Below are experts of layer 8 (counted from 0) of a mixture-of-experts language model. Rows are named router (the router's row for the expert), gate (a neuron's input weights, with its number), up (a neuron's input weights, with its number) and show model dimensions 0-127. Each number is 128 + 32 x the weight over its row's rms, rounded and kept within 0 to 255. Numbers have three digits each.
After each expert's rows: "mostly gets" lists some tokens that are sent to it at least half of the time. This comes from a sample of Wikipedia text that the model never trained on.

# expert 11
router:167090161102180141124075153158068136187104077123110174156171175133194124165183070156096134132145114104134175085121139151121109124197147154144087130166161140105135069104141132138140131076097154149125113090088144176088132141128192164147131200132127141137154129119112125088148167152109101048165133131101148136149142121120124094113101118119111193094155115102123140136132130148226175063130
gate11:104129098100147149113108129128179102158116123179135086187123156109114096119143135095151150108126118137115222074139144150138124096075161175162097127143171111181073071100111145138170116069148126101120115113050054096097125149157144138153108131118138118128153102100127068150094140168134166154115068058125175185158154131094146111151086205105107082119126118113187143067135144126147089120158
up11:144122130122133113115057092094177124131053118168108132137134131175088145136060167178172114100159111151101156092127135116159177175131109127131159117171131156131102175196122141117098176078140152135176202117111147082091084072132111082151095145120125105133142162092102127161160133148162109136176196130111072139133024126110136156151146148105124218114121145132124181119121128109154166142147
gate12:189120093073104131086133135094166154125178157157140072145108132116141100171151122131071124218174117113204088090100103140176133119090090027169155138130139176113091146121120144150088122113104173155112124132146154181131142125137119136134120094099085115099158104165161120102183145096138216119108154097156132132152102131137135140102134115191121120115131134171093117065161154118197112122072
up12:143154151116141139108159081151083117148137151082178157091065140131161183101118135101142124080096090099120092129131089122090071149169138140128121151105168142147158149143132124137112117163186115120189129171150097081163111147192156114090114095130181131130083077142203135144084155122193107130122048127124092140068144126158140147163073173056151103201154131125105132160123081129111175141157
gate13:152165135077164178137097180133139155133135111146202129136146189112150155107082120083114163151064122118132155151150087117114153075111099134104139141132123164146153179094148094086148121160130096191105115168166186081143143059112121156143112220121105208127131131107124104161115155154126155131114160121110048139176161176161102142103189115163156149172097095149130118145093150146127172073118
up13:079129114168105058085167110129203110121145143070121108116124068117126114147150189166148184158178136116165136176109134125151099172136114102161214112043143075176133099134117137095059152184142112090124132138125120155153150112095099079129122143144101150184111135117165112146144141102107104097169117114125175179135098132147144113157116107192091074172169170172167135109130098163138130133096
mostly gets: " Z", " K", " F", " V", " C", " D"

# expert 21
router:106118163050149121121064146152129158160117016118125136168149179111143103115128120119081122129199076102123157071089190128072135118161107153159116104105106109091164066135125103138135071104127140171138148065086170178120157118126138147137107149072113200142146155065124101158121132154094113083164119089127136166153162115136161111127126139120146110099136108078166130141080160144165170086137
gate6:121110105123157144165128150098158121158098135107103106129126094162125111111098155179093135177100126107158119078135121139140127141125110103093178083124128082102095081074125134115123158179125151023104111145091137207209147116137161148109121091151162122151165104114162132142094127109128085144201169186120162163088130106156175132100159135102049144134124124183143065108092116056135089141072
up6:159069149175101147096114193115123145104158128115129165140147179172197176145165159104125189086136189107141114166105100146224102192154178137076055134156138097086146111154165127123113086122130152125141133171130099161099169065141122129178144091153130120087172060097070130131130117073127172138126101141130119147109118163170090147123113091130115077100117173108111171131138128124129111163116
gate7:105152187103116122129153092091071151165141098121167116098181170106148075131102114123138166111167077135132185177122107072149128151124099144123110127147091067103147138129096172131081078078093135167164133100063180105092110092070125139115112091107123133129076185165137123114145145189132139084145153143158129176113153205088100174155134116183159122115132104134174180135074119069117093112113
up7:084152133119122172130123131131165129079090158144069153136138207117073168188119099193113126115146144137102130113168122147132159093152159129140118078149158121128119151176187114182144149114101068129072077170141095125133161159200116123146108126138131100128080146095098131121080105064101147202168157136093140125074116065175160153129101080134095111088102180099093077084108158127133154122104
gate8:111116099129130131114125109178148203182127124092150124096152101133085135080146094137098115105152124108150067097194120173200146155185088146156072125140127105111133119147139076166074150126104075187139124099115135136156091128148169162107164186146165128136074038075039104137090125079122093141167099126091107132124135119119144110116130093114048140156140124150144157146163150126117180106107
up8:122147126108142095137130164125113112127126088182137045183119143080130122212140146061130144162126164160146097125122130149132110079120189172118137124075156129126140127107100118092128119154129141092165143120089121160057126091136122161123075080093089183117120207129149097104109121159150139087138148128222141163113083121130104154087135149118140114094083093057147080123074068146146086086150
mostly gets: " Science", " Institute", " Arts", " Law", " Society", " Commission"

# expert 3
router:149095137096097114120081139153117164129127140113098147171123141149161105142139057171100160141142068119121147103121140171126116100205114161142123076147139073112122063166119114154191134102105202172101107098075172205099139101155170167089070151155158111136104142105130122074154188193109115093121112120089155171178133178128155096102103151125093164106124150118132169139097135128188162087102
gate6:085110156154169098164167125158147084136145082150145149124125104108139092173128088130095189113143151155123135111159151144097150155176128155116127101169087138170101044130103150152118166171111176115117170079165069137096190143127150112175136192121126142125108123172082041122153107123135157144126119075134093144127095061116083141100099225065142088077119111109112146131143092127177138145120
up6:114120117145078141160138129089090126142131122140174070109154153135115092101186105080139127125111112116129114176112132163088129192177116142116149151195126168164140115148139107167141159157117118159069093069151155144164115190056176102082223141122120174105135138095173115130171104122106164075055117184118179102119108102182112164093075136139129133064149145127103125089164138141170110138128
gate7:165128081206166142140112121174143088143168154153139079078169141145157084157157129115149062143192147100169116108118129146172120147149159159128175126174094142129152122074140108110158155135159195141095088149122114109164130104153133141119077127138127159149161116091092164072132130132189146192086129188150148195147203113130091117134096178190086106114134179099143117108098087154111169131105
up7:103106093111067077164153173127120099159109090214126144141135103154122080138134096122181166162120130148058177164157092110113101121224126192092115135161135120131191121155122140126087131105100155107142082143062132110095067136129125147149119115135092165124161166157177130070178191113135104151149143144147120140092169116066138118163110142090164113120173125137106123128109099116178125202128
gate8:091113145115080207110138119141080162128168123144160087167075134081131137161127138122126088105181137080201111088047086152089112117096155165130106151188145140190127130143128116078128130172094153112157059214160117136129124170160140122133076166154172129144104140130168145139083118167111121115138139090063144203120146121112169140114106112101111137115105142168100164147065110132160094150130
up8:119158180047128126151155087184132164117099140135114171149084057124114166101114127154124133181155093151144104146123141107108101088146177086138131094118118117163168169128124144093021105091108162181140148128133176175135144124120182159112107148143140137162116186146135135182079158129136165114115116153154141174113121180131201155111120089088149120152141116149093203109059138151160190127147
mostly gets: " Vi", " Pi", " Ni", " Pe", " Ste", " Mi"

# expert 30
router:104066185135144113109110186178116150143119055124152136172153131140185095130200064127097183154147111115165183136115188176147110132177151145166126086146140053146149092084092176160139096130112116135128154070090151161120126149121146124120135187146142100135100125081112118107129130173119125091163122102036128120147128150117161077082092178159122164057118131085115131140126135128177144137117
gate4:112066158136124129143122197153103111170168146172146202162148143142107131167141051062139119158125098122139094128138136122163109192098107108118109124183099181130138127080117141101097167103092097116139183102115095092156094163091100163165092149097148119135173148127160183119124206095156080123118094173094130115186109139150137072152107139144153154123152079087160120113071198128125112092091
up4:134194124122210113158134088114144052072180199167074092145133075126115190083159159178133097112167118080116159132117143171088155109168114155143122104156131122113094115137150121080151100104077114109094089127151120095105129096143132162164150191185119117075077154162126099156091141149112171199133122109115130086125126116079155159142118172102140085118175124141153117123085151110112154119181
gate5:124119185137132098108136133099188108151165073144099193140148118117134140180122092128159113130183119108133125076123092133143087157179135095122094070107108087102074116073124140126109106056080115165117134165101117168116106143143146126171078119153087175173130132095115139176140107203102136130146157132162136065097150048137142111103182172102112096127183055091136129102093077095157107145101
up5:127178104100128091143115141129081122134132147093084081066156100104142106159105116120103137070110122146138140155124099123090088140150162143117079200188107090117161127166164108120068098145165121167131140069129124114151129125078094171102134172147092092134114100185177106127056125107137091125132119173125089121191075079050129081115058172139145138157104185148100121114146137120132110142207
gate6:127119102115137130159145117115109124141189070100150081147124132115161137131179109120163136134045118084160114159135101113072104172171120117073199104161150074131141114057162130141117140113137175076111104139115120113153067141130183142164099178104143112135179104213168131105146062083113101141089146103090106193107119142120127144095179096130074162120121064067135138092131138134112127177139
up6:139142171123113054118158161110129095106112165078104157105128144153132073174147102131049178213075101133173098104148115094165111072114119113131151127081119113097118163124148174091086134093100136120149115157184088101102148114122123150143142137103125151104132061107115162119095167156127149111189193142191150152166111152130134193128093113128128190099091132159109079148147136162115152123216
mostly gets: "·", "PL", "ö", "ü", " McG", "Sha"

# expert 20
router:147091158112128138096123171188092115155119100076147159168198213131155099118120056144132161116150113082147110097090136177150103139166167126152116140152159140133141063151122073159157100093088150177101129058096125158140144138095126128084120186123096180117161142093139125103112126163078146080128134119059123124156111121111168102136075142124135192130163077037147131155112143148165162109137
gate12:093122142198130132199147163107139150156108111106088137071134125140114111096129084062083095158189154118148106093109100172104138155196071091133098129147113122133086104148127082118136125108185139176114101127076118127099098156114167123102153178143130130086114082107108124169038092129144155032143079105150095109156133181128119133139191158136096151107152160157118173082128154170124115099154
up12:121149141120122087223142085137132164130098147115059178050116144132109061145152150149132159115147147122105138142111127110133204152155068109063175149090165133156054072118155082116126142127128131138107139116054100101113136162119135082139189096203186087108141107120102136159079175124131133134140098119109108097104171175151146147163137085087117092151159124099092142100116151161119129157093
gate13:102082119173144163105088150125182153130101132081161101145118104166120096114137156071129083147126127135099105117161103155146146119159159140082148122139080097173122170113140102113183140156148189196152150127115168077134119152142171107167171209061108136115110131149121126144113158132090175148174099142119165155194126105186129076100148097133096142140104113233149167098190106144129178167118
up13:158122061071081158179148201181117136098087157145116166169107124157101102132133155164124112124079084131171120116127145112122118125118099140156081125176056155150121155089125155082129152124119110054167136135151146180187109090145148166110159091163138164116160197170119099128110169115087070150123113137106105160116144112120147124124138075168103121137108052180081112160139125094068167081108
gate14:092058121139081119148087115137145113148113155161173126105122076136109084098158126142172117116147093131093132097092131079162132175120081134139083113111158152105129153155186091139169200102140135188131098060165129141171136194161155135119109160154131144113163106140146095045153092120131137047104163143086136145126111059128119118179094156093109182116122140126147209069089107157152139133105
up14:105105097154096121152129122102102188123143135171144156110058099105141151139148130112150120139052112112107183125205159146086111115094077121145074117110101148128118086152099134151155156082063119190101119088165119180130163155082132144055103108088122122106164129207166099118113167186177107112160108152145084121135116114099070101120133199080155135134170153103110163125139141166157072117108
mostly gets: " UEFA", " FIFA", " NCAA", " Olympics", " pm", " NHL"

# expert 13
router:159133177116123131090092152171109161188120017111145140146152168124158103168180092109122164135142125111127140117064181177103112106188186130109129085089117136138120082082105154140150087104115137170119153068105159132105153141070164142095110165114148137152152171128136130115156078169129132098159136118128133127214144094111142076040100129138099133146125067083150104145089135176144136103110
gate6:117053115139133131120109148145095112089123169154111197165110105109165141105119161148165116127113104189132118098176101165101107106073205140139132142129197147103164119095177173139121133071195157139160134091065116133107171118090102121092175163136094131153144094139107180142146091103080138144184122113141106096113152134062161084159130168096114138134121096108184143137162121139117168072041
up6:086112123154164150141130105153111144172179136178134105105119181124127112152091097189150158119122128097126091147088147170167217111151132165078110112097164116060131136145119134141120114187187086064170113145109150162132156105133149096129142098128129170088144146108140109106085130060157123141173108103135102168110118110096099117092076186134070078134115157136116101196146074122151055059108
gate7:126137130106106159127085110138109103123102194108130138098182144152148140134115200082173110118178121132169145176081156163135071128131124120144084139084113138207153208052116186111189105154121126135077157133115156133188153075124132109156120103104144083142102137170150000096136146077145091134134130116121115128157145117188137107171103162151167113131135121114110110106114144130162103113111
up7:116172172140163125109121095117102095148137167123139149091122137141141102132146131123148119154124077130106118100107113118157130131089154143117198167161137084122182106165186060100115127119136142133074082141180149104099153128130086067123065117144164150094100158175156134066128140103098184159125088084139117136046124124121062128135086110161125157173140042136082073102145127094194197162139
gate8:138117211151084133139129144139130146130105047129106174164123097119141082164101127118137138147200099122073069099074190169133133158145117162100092119117129185080116106119076121092162142108116140149145177134138184164088159125033154167097079159128100101113136119145117111107177150111178106133118112173140093092158159077115102132091138112137101093115132058094136111152080174139102134090089
up8:158074180141121095128149122129131157102086132132125142160130138150109133109118152067079134143176096140094143099186111072105092121074052121141090179122125157118157099144134145120123139079107071142115136167177101108152148089108112153098127048106085113110118067170077131152109157090121124136099106139180145064108160101130102149105145130129188091153121115122133131093027117141212083078128
mostly gets: "ley", "dha", "sson", "enberg", "kar", "hard"

# expert 8
router:118111186118175087092088188141075166149105141164122134132156167142191160112204115096093157156155119094174160120150112117125093136202149154134154119149157143106145106047045129177163110092130130126081136113091122166096160091113159152123096136152140144152122139142142106131126094121105147064150110101074177153178076134117132134067107138122111163097174143098122127161084151209174133110118
gate0:103101133152094109163134143120053069078131080087102084142154178158084136174120142138132171148111086142096158174159069068133096127102110111162178153153108131116162160116135083139106055180153096101123094119134113138112108141091122184139140120111168161159139081139072171083122125132136133145086137122122171133131115106087154182153082090133165124083131062152113128112231109116185153148123
up0:103051113104156147107086132124161125104178186144127131048096075149118139111140143113166123113167168197182122137112167115134135089149116083138106122104142138092144116136086129172180146083134173117148138114139143089200114153093113107139097131179161086076145180101151155100116129125023144171139132103049131140068154101118124142101128132166127060116093124094131085145105151094148137124080
gate1:133118197178160150159148091121192125124098094149102109127112123171159111127183187091144144152121208100169155154110138165137125103140122062103113143137109166045143156087114182181086155082097172187108133109143110127133154097140170101113133072115108040115144130146069146154053139143097138151135122161132100123142151062119069092111147128169109124108070145125145118128128113161150092133144
up1:190130154139136180095112177056115144108129116146069056153134134155081157213120115148142061108050104115185103117128132141162124123058144110111137090102124149151106151143126185188125136118131175141131101072142118094078134122147107098124187079108136102116143099048118101109174096135129138097092111151185149144156122107146135101108135079175120140116122115080122108162199159152126127117096
gate2:102085208146120144136116140114133205209142134107138217113127157128137134132135142106088128113098117135120118114117159143172125161108109103141089167080101128091106079120081141155155149099116125145131102136143099197119099175108115109148120168130162151153101156111063172115164115148071070117143126174107083133120060086144221101110124176084077087165130158150067137117115151144122155179117
up2:186064094164084112123089076142122095090167139121157194097195124129124135158059110116088112085121135142116174087111147113127120127096125144100187120085139145149125082173085141087144102134148180102112085096177113139135100152107082097148058124117128125081128173167177131142148171061073157072157101149097148148107154157129154127123167108084129132140118146097093142105160070118071099104177
mostly gets: " could", " would", " can", " will", " must", " They"

# expert 19
router:126114121139167097097096088171119144158132072090106140169136127120226111090153097162089123091154096099136117118075137135067149151234127127179095117120112080131167089130091088150144089133057142166100171129155168138103116108099130133123145165100172161188143111117195129092134137122102156141095144107105192141143136167121134068121080177137141189150099139085147130159092169135122126090115
gate4:139124131086107098132178112092159162167148147102137106099113183136150173144133098172137118149136138064102144196159186146046200148109153101085150123167097166137154128123138103195164152217093147161086124158179098140114166185098092117086153121143092090132133154121170105152120093124110176116081172154108107128073091155136136137163103087123192080130129154135144094120142147080153117157119
up4:184128111086138171131152128175182163182193130093121215160111148095130166081137177117134149035155109139101094086140159119192157079147163160116097122142101116090119096127155150111119151149195135159140191137139143164114165133109093151056135147132086110107112151154168119100154086113100162147163107115154097178103107154177130140134111122167138159118152098088157156089130125107180122131197
gate5:153079154111139139075141128142073125076081101096053124106109108115133118162120152129182073168140080116082130167102095130107133145114170124112161139091191098087176103128082112088068131149132090150160138117108194188126170183083073145071136135107132150156160167126140132098109150202140113099117071147150147154120123077095117157122163126118177103153128101152175148156169153132097170100073
up5:153135089175112139122061155146108128162102177127135150147142140115110142108077119169170121160046116077167127123095128116091135218145132120154139122160090071104043173105100128123152088109091099187129061135089099124086108110152164132126135116172177157124097118089161126157080134182165060127125192116103140117141118158133122124155132115181051141117087141124103136145112156128092149191118
gate6:166170100111158176111101144112149111130114111171114130102112138106159084130103197130139166096113116124094127192157181141146123056163088085213070135109109157088126095141131099154139083117091153144058071148125151152124127126111112145194070126104164162094155117117116082137148157127105132126106124161119078172163142077111131154124174111133187174072160155103072098098074165148147121173166
up6:081124119094109169117108105065165119092107111171138120106156114120086118137170119100089068087175126081091149126187134117108094113104132117138160111157166179149111112157187131186082144093061105031115154102097121119135158174152171083121112157128144117163117143182126035118159117101118117148133095155149160109080097141141117108123167115080117121047176202129095125109119128147122099130112
mostly gets: "idae", " species", "oc", " genus", "rus", "aceae"

# expert 12
router:134112147102130107104096145146156185143105087111111132144152186158182123127149092134094160121137099073173145103111181223104149097180156133137070074135137135156130086080140116125123069126121150204180136135098147141099162106144087150143117163106135176132114153136190105098105164127080132067101133092104177097170155159087149046093102155148119150084125129080150158141117162178177133121108
gate2:123130205090099058115084105130113191162134114125098138144151137200039084144121125188087128151103138076123151108153104145126156127177124170124119134096142062119098160151139173155118132147101130174189083177106103092188127107087114102114153107132119163108139132108130124143109122169095139073093145099100134128157176064141152152144085046097129136104144097124139086108121125081118126050148
up2:146122104092161127161150068115113036089093109115138170160130130115100142128116102100121117099137109146153119047130110122163115171119133084157204196112142124080095097201147139129077131151135176193087175159121150120107141150135121092166135139074050165083151153148120118153084106186135123104167097112158151118164125168129161142121160178140111157168113075107100124185123113108157097163084
gate3:126136082114139139095146143076165113149102073083177121092093199130124187134120117160123139110135113133142113115115115101068183097118086100159166066144142128130058111087123177124135098090157190138087089088170107134155143128151129156152105128178150110171148127157094106204137162153148122085158129070108152173187150089102134158178154088119093109134111086114072092125107084187136144076165
up3:098151197087116113128090120104186145202105092120158153137150098105078102131160105104175113051130126104134104113113146107157139111184109177174065096072107092111061127122141129118117158114132107192166137150125154134108121196100105109125118106118056098176069161175145062130172116139090096156126164110155159152098137202147111142121126125105139111097157110153160101163116151113177091163100
gate4:114114144135159186118162158084098097132153174151115108080159148117178160153149081116125111168112158102149172072152122157141159147122113140189080100143117114142153093113118086137064158100116106145169151147127045122076179143145080146185139119065132135110148182135156172111083147119148105168117073174119142092131110147088178081110156128201088084135138099103118143089130060159183114122169
up4:127141143087119135100127125149153145149109112080198130125209139081117195142134118170142130199061173051152144131199149171131143137151170112116103127170152108123138069088128115119130155070146070085160129173156107102078202089143132123139157092156097110082131174068165108161169098133136117097129117186155135116102134120147141104151100167139110105123101098101096122123160116081174085135164
mostly gets: "ei", " Jim", " Keith", " Taylor", " Howard", " Jean"

# expert 28
router:124111141115112089086080126206102168160074060114133112188151181127126107096145085131106131168165076125107173097120125114105131118183188169152097059126126082153134114094134066086121071129104170155152146117150131130116138128040188158081112179129116153151112129109133150094152129145092132080093121123125112150171149125128154143069099161099107168082131114142127168206100133137142183106125
gate3:101151086090168174061152147088168082151136111100098127088082081136132118126085139162099138144160111158132146128154198099117145157079119170111148109065160113081155128090114098134144105094080110164111116120107165064142077119103183079161173150185083127157120118154130159073116133105150153172068114099139123199179123145111117156144189077075125155141139100141136131133146142149175114148194
up3:105161124139071099142128153100119139085164130150146120126100119171178093132097138174142125171224144158097085123152095139096166105120094160146145121093095136097156116073117119165122125107193099087106074081118205140155085129149152112113144154166120112115191090094143055108151135118181148145155096164137150160102161204076120174133116133154152153127110097145132097052102147171154134072095
gate4:138153139160090124105161124106170081159098091134137120138183178149152112156152157132110165119154076101121115145140162084169140050122116107114081105095128107080115159126092143120162162094161135071121071190095136124132149107176146094126136124132095100182135119150171169109166162126169106075102138099107132175161162095122093108144095155112124184088085174118070176148086181068214136094148
up4:145096108098147124118154116178145211132148136156107164090150166149147124124157185120165125158179155106160144187104168130104041183141133121153096138100113146163135099204102092124117164104101133153202145141065102124064138097094108153089154101124165073103108171137118149152175160095119123137115087145097107075161118100151159086110109166150107096214156119113181093098125133155154117098119
gate5:112135115110171172123116129116167153102143122152075106119126103114140167132164063172161125137113126130148105161101135113099095125126118144101146138134126080170095156079130133107074141134095168105085144154173100143152120145089179115087116102113125236128092130020165153092135174074118130110125065118136196163146118111143193091140109145128171102098119128097127087143122091095100112152021
up5:128093131109155152146149162108132152138126182083108160139133077070125085168142083142135129122104109153133107127122159162150109168148121171137062158090129093164125121177201092131121101127131120110158135127099102142110146187097095137101183071081153114076091155156151167091155107138143045089131062143131129177111176082186119120181149100151092046081157094119146106188115145102147137098086
mostly gets: " human", " wall", " plant", " gene", " bomb", " receptor"

# expert 27
router:187083142095115145092107145186086172123118062078124163130153143131172149119157107154102181107127053116154171086105192136126101098158144138135107090144167100183194080127116103112166094110102122125104159102139117134122158144084126154101094174098093144114157164157166101164144149141143093109138105146099177164165187141079162103066090150076154159125143097070122146172124196167146143108122
gate3:113124106149133145182087177119092090174183106081070088110114108129137122137142096116125125174074103145115137116132128139105107105175064121119157101137161119116108120119153109146120104107073153154180124153093128118086185161055159158105102169064164082118094140145142197134094160135103127079085153117141125111089108056100139105071112096168185195118068058112104146102119139129119086158154
up3:084111118146113136170057145177101069161144137173150104132150129172065125120154140153150138157107174119125139153087144123123170163167160124186124088140082165127152151119072050048127118126085130120163142132102137176105162142116129172112172167120159167119048139108111156153162105123114102155084125159101148093198098112151161153109173162165123073099062179099131106084133141121092161122125
gate4:166118169154154094118083161134145094138145068164108107129144146170124119125164119153103153148127180155159112109124164128128070081146098145145146177094024080089178130150113152102092080119118146082062145150136099101088155166140091116079103171144115107130102121134113166134174137089136107125143155156130134077148159111162164102062194098053145121147081146139151053120079174116157126135095
up4:122112143111139123150131108153130170118179149112097074141105119092071145071145134102134158135092141113117143134072107090099164145120131159119154175078115200055104140147129099140163096145165167170146091145131120128221076115134131143118154049179122091127155058147178088128152168140119169123176161136121153183089138140098166167138085155134115169060134096103067113162125152071119107152134
gate5:118102065118170149057106102140156155090178088158104190095125153118149179119057114125112166138197116139165171132119171080156169131120115173160111112095080134188093185112068156098112104099116169106165124124105108133161171138156076149116153143094137096164183126100067118110149133173163096154108120092116095122146157153093153090106117079131153132142087077149135157150164162074136101167101
up5:163195129109127187147174093095105142143128117146095094118123141165057119127169099140096223103109108126131123104113210107097148087156128099179136091190172083135141080169184126109134130082109102099148127130137092162146067085155071111116120179118135140118087139136133079154104120126089144079179139117143146121164129114150122171073086165098194100091102124068092117150119165121120095135128
mostly gets: " Votes", " GF", " ±%", " Result", " Pts", " Candidate"

# expert 4
router:148088137115169110096110144160071194155131137126165132122155142160150142179194081109073136152193101054126168111080206128076097098141174124134089056092147104171130119093103122146151095091108164144147097117114095101114141140105144142151125134141135126096150114175134122076149123127059135107122126100051199109178127100101141080078081138161110155101160122106136175151149158166119145095137
gate10:124200136131079176109106129105073148124137077123166096135068136117143170143108143150150113146101103120098108071129132059110105170116171130075114148143169156165082126133129123119172090114139171141196142179099132142122144120173161149109121135097226119145087107161157139177130061158131079074118096153151142096144140120128177188076126091191150112137189084127110147079153127137149149098154
up10:063118101124188113109133122102122143120173125108166142110166124080133114125153133169136075131122121147184055227086140156106173036081127143141163156122067164132059133148130156175127145192158122184103102102167146114112144116156132083116092122091116152125134109085157113152095113091144176110091100122123163092118196126099113089130096093158148159172082142157132117125149181146096133148162
gate11:157150165170164101171172173112143142135125114123078088187097170125130108091151111155169102099149136092135144102106113150149089087107093125124086164132174124154112144165086110165102132198059171119148180134082124155170124098088161162083145172151124123168106102068088182098132145174195181114118137134136148036107135131166093073100093100157075135074130119094129133133099116106163153139122
up11:120139179113083148136133115062070131111175096124126148122148140134123135127101136117113148102066060107103150049142082115115059119164124095092119134144161148138136116087169137091143101095155198137146121157102117153138125126138180117130140093182127177119162142141143129083185128127176134132171155170148085142135119095101141153102145151150148168111194162170170093051150200172124166080055
gate12:100118130151131129161099168222124167147136149117147132144122133112170068170070158137114165058130151142152132074134104151118153166149080151119125118121074138107179087104154144145211153124156154083147139130105128173111150113167170078118103109080166122159144113108164113125171139158165148157093114119153086125154119144198114157059102126125125099072051192062129170153144133138109081113141
up12:099132183125121148101178083133108105159101148157113092099182108136127096131172110062173121175132134094080112107112160118182127135138159149114151075107149144074144108106163150123178115156111146150117160145138125121140128123209167095144120130172127119118105118155145098123145105139131207123094155117084142085130041134032106139109095132147033128149175092182085081096156074121151142105140
mostly gets: " on", " with", " via", " against", " van", "On"

# expert 9
router:149159181147141115124078173144133181129085121123135097173159152184111141112121094163127146123147108134191150111102169128084114127166100080172089100158116148133169103092089087120171078065115143159103163092108089141158175090053169172091111205101155175107123139107117169111089104129143152143140150149101151125168154160121126063070097164128146157103143107129177105174113179182135178114151
gate6:173092081117122159170187117106104083129087098105139190117113086081112103140147091121155120078101122168114143084096126128152160061113110195135103148158143128127111092203112059087109097114109110197129125125118165179116100126136062133144130179154084182105150153136167099106149093155091104133117072093129148103109138190126144066121127090122116182104107139115073103132149115164063110166132
up6:132103140149122097038094127142147167128146135150104093134131124123153149113166151071168098100169136142128160104118142129117156115159167111146115129055094151159119175113114152105149121158090088149112162110132099079100144162118120139102152083132166121132119085063096207185183165172132117150119077114144154127099101141175200170064128120156086146070165085063076149146136107132184193115140
gate7:121153170117107100120139182152171101159089123098089148171159138116171122128095187131138102116156051161061115081111202087145132122122090111096094160112148160063162128180112156112202151124131105144152166147097082127174123173089105138116137119130083139062131141091156121137131131148106143135142095157120182178127149193160145095178131099126101154143154125200081106187099124140158170078126
up7:190066104165145125170129077083111127102154190146131139138168091152075163093118097139138145084088144101182140135095109166082068097155139140132160137141129101216122108089137117173116134077108070116107146106148123142155117085188083103147092137114103148140181115095097152124121123120167068149156190054113115135108137139113093137099114141090106179118101075107162128094183120152079109184118
gate8:144129118104110147175163115111120124081157118125078099124134113107144099110103113176108109153163143071188109128117147097202090138147112130070155155143102066101176085102133157127091163078155113140179152113158130077111129124123144095095166151093167158187094112087114189079147136152138115148148138104110162142095131220153133183120132133140150114085111125162175162101164093118196228158115
up8:132155089078073152150173074160099121119119138118180095162143172154102143097093118133100058203158132115163140126125127144143087103122104126125097091119112146155150126054121130155111151106130156142175150139138141171083131136099150128096104148107188170163142111123127086143131160144166094092211152128191186146080109161109162126116165099102163126132170071183127130029193134167135146145115
mostly gets: "exp", "mb", " small", "sur", "conf", "circ"

# expert 22
router:178072162113120090113107137140116135135135063146133130168163150126138085138122106180077115124155085123122165155065124150090095119185106141166121100121122072171189119128114109164123107145074126127103115121105147135088170144119131128120084199137158183118119140143132130103175149172119122100118125135069191125197158088094194111091145143173106213064160134100134168139135158131207172143153
gate3:124108091135144094083160092186082117161089118091120092112066143078112148108084099105100120095181127149108204165093140104091171092151161115145107185178154143185101107148108083103153121097126106171163159077091163140157115107108148102172123093159138124166130186124102147150109088138126161134152103124069135104147133135118118144055113158157103178141159150129095115080168129108156118090232
up3:188198114063139135087114057136139147137171069090138107178116101119127187106101161118158093089159154155147095118118115085123127085155107128102173151104133198172157119143078086147140115160149114115162098145065178108114155141120084110139126089146152146115121172130170129129183120126116071082138150130154163094107122038070113119098102084087113151204103144125128158152152148151132166140168
gate4:106118213149137148159084107137085124091196096101097137136119101198104129146166129144102172111195102137108084151117094083101113105135143075164120127161079122108154137198112130158151104133114153073110126155159134154051130145140145124166179101121173152141172178126124151142152104137166216122101084089172122099081109161076145127165149207130142121114103102166092135100099108105168124103133
up4:123139080092066163090157109154100159120152052126160109132150091127144125134124176159151080121189144163107160167141183145154147140142133142149138114110168115141111090145179127121156153121149171132058110146112114125198102107133121124115100110081133126125161156108072097074108120086094152131076161147124154148169046100123126110131200094193163169127204092182091126149093165127063126116149
gate5:171099154152097122133144154136103166123156084115094110137115136110134090109150138138158113107121086113047167126106132162091072169134155157128121198072133125136099181123131093126185109138110064109126106094200029147106183104144145145097097113116100192165124142123093174161118093147176156110125119135148172124149139075149107159055055109124128160115130158161154087102104163088188106145132
up5:101131152190123100080109176077140107107043093121084148131185077093123162138127145117173116138083179137148079151135131103098140169155128153135101098121136122174161101118179121025118118054120116160128097126118154138144127099111155070092168103096110139201077115066079134148153139138127120125145097080133078189136120160134112126146102092137146128137075159130132146111149077142077081112103
mostly gets: "Flo", "Se", "Ju", "fre", "Gr", "cre"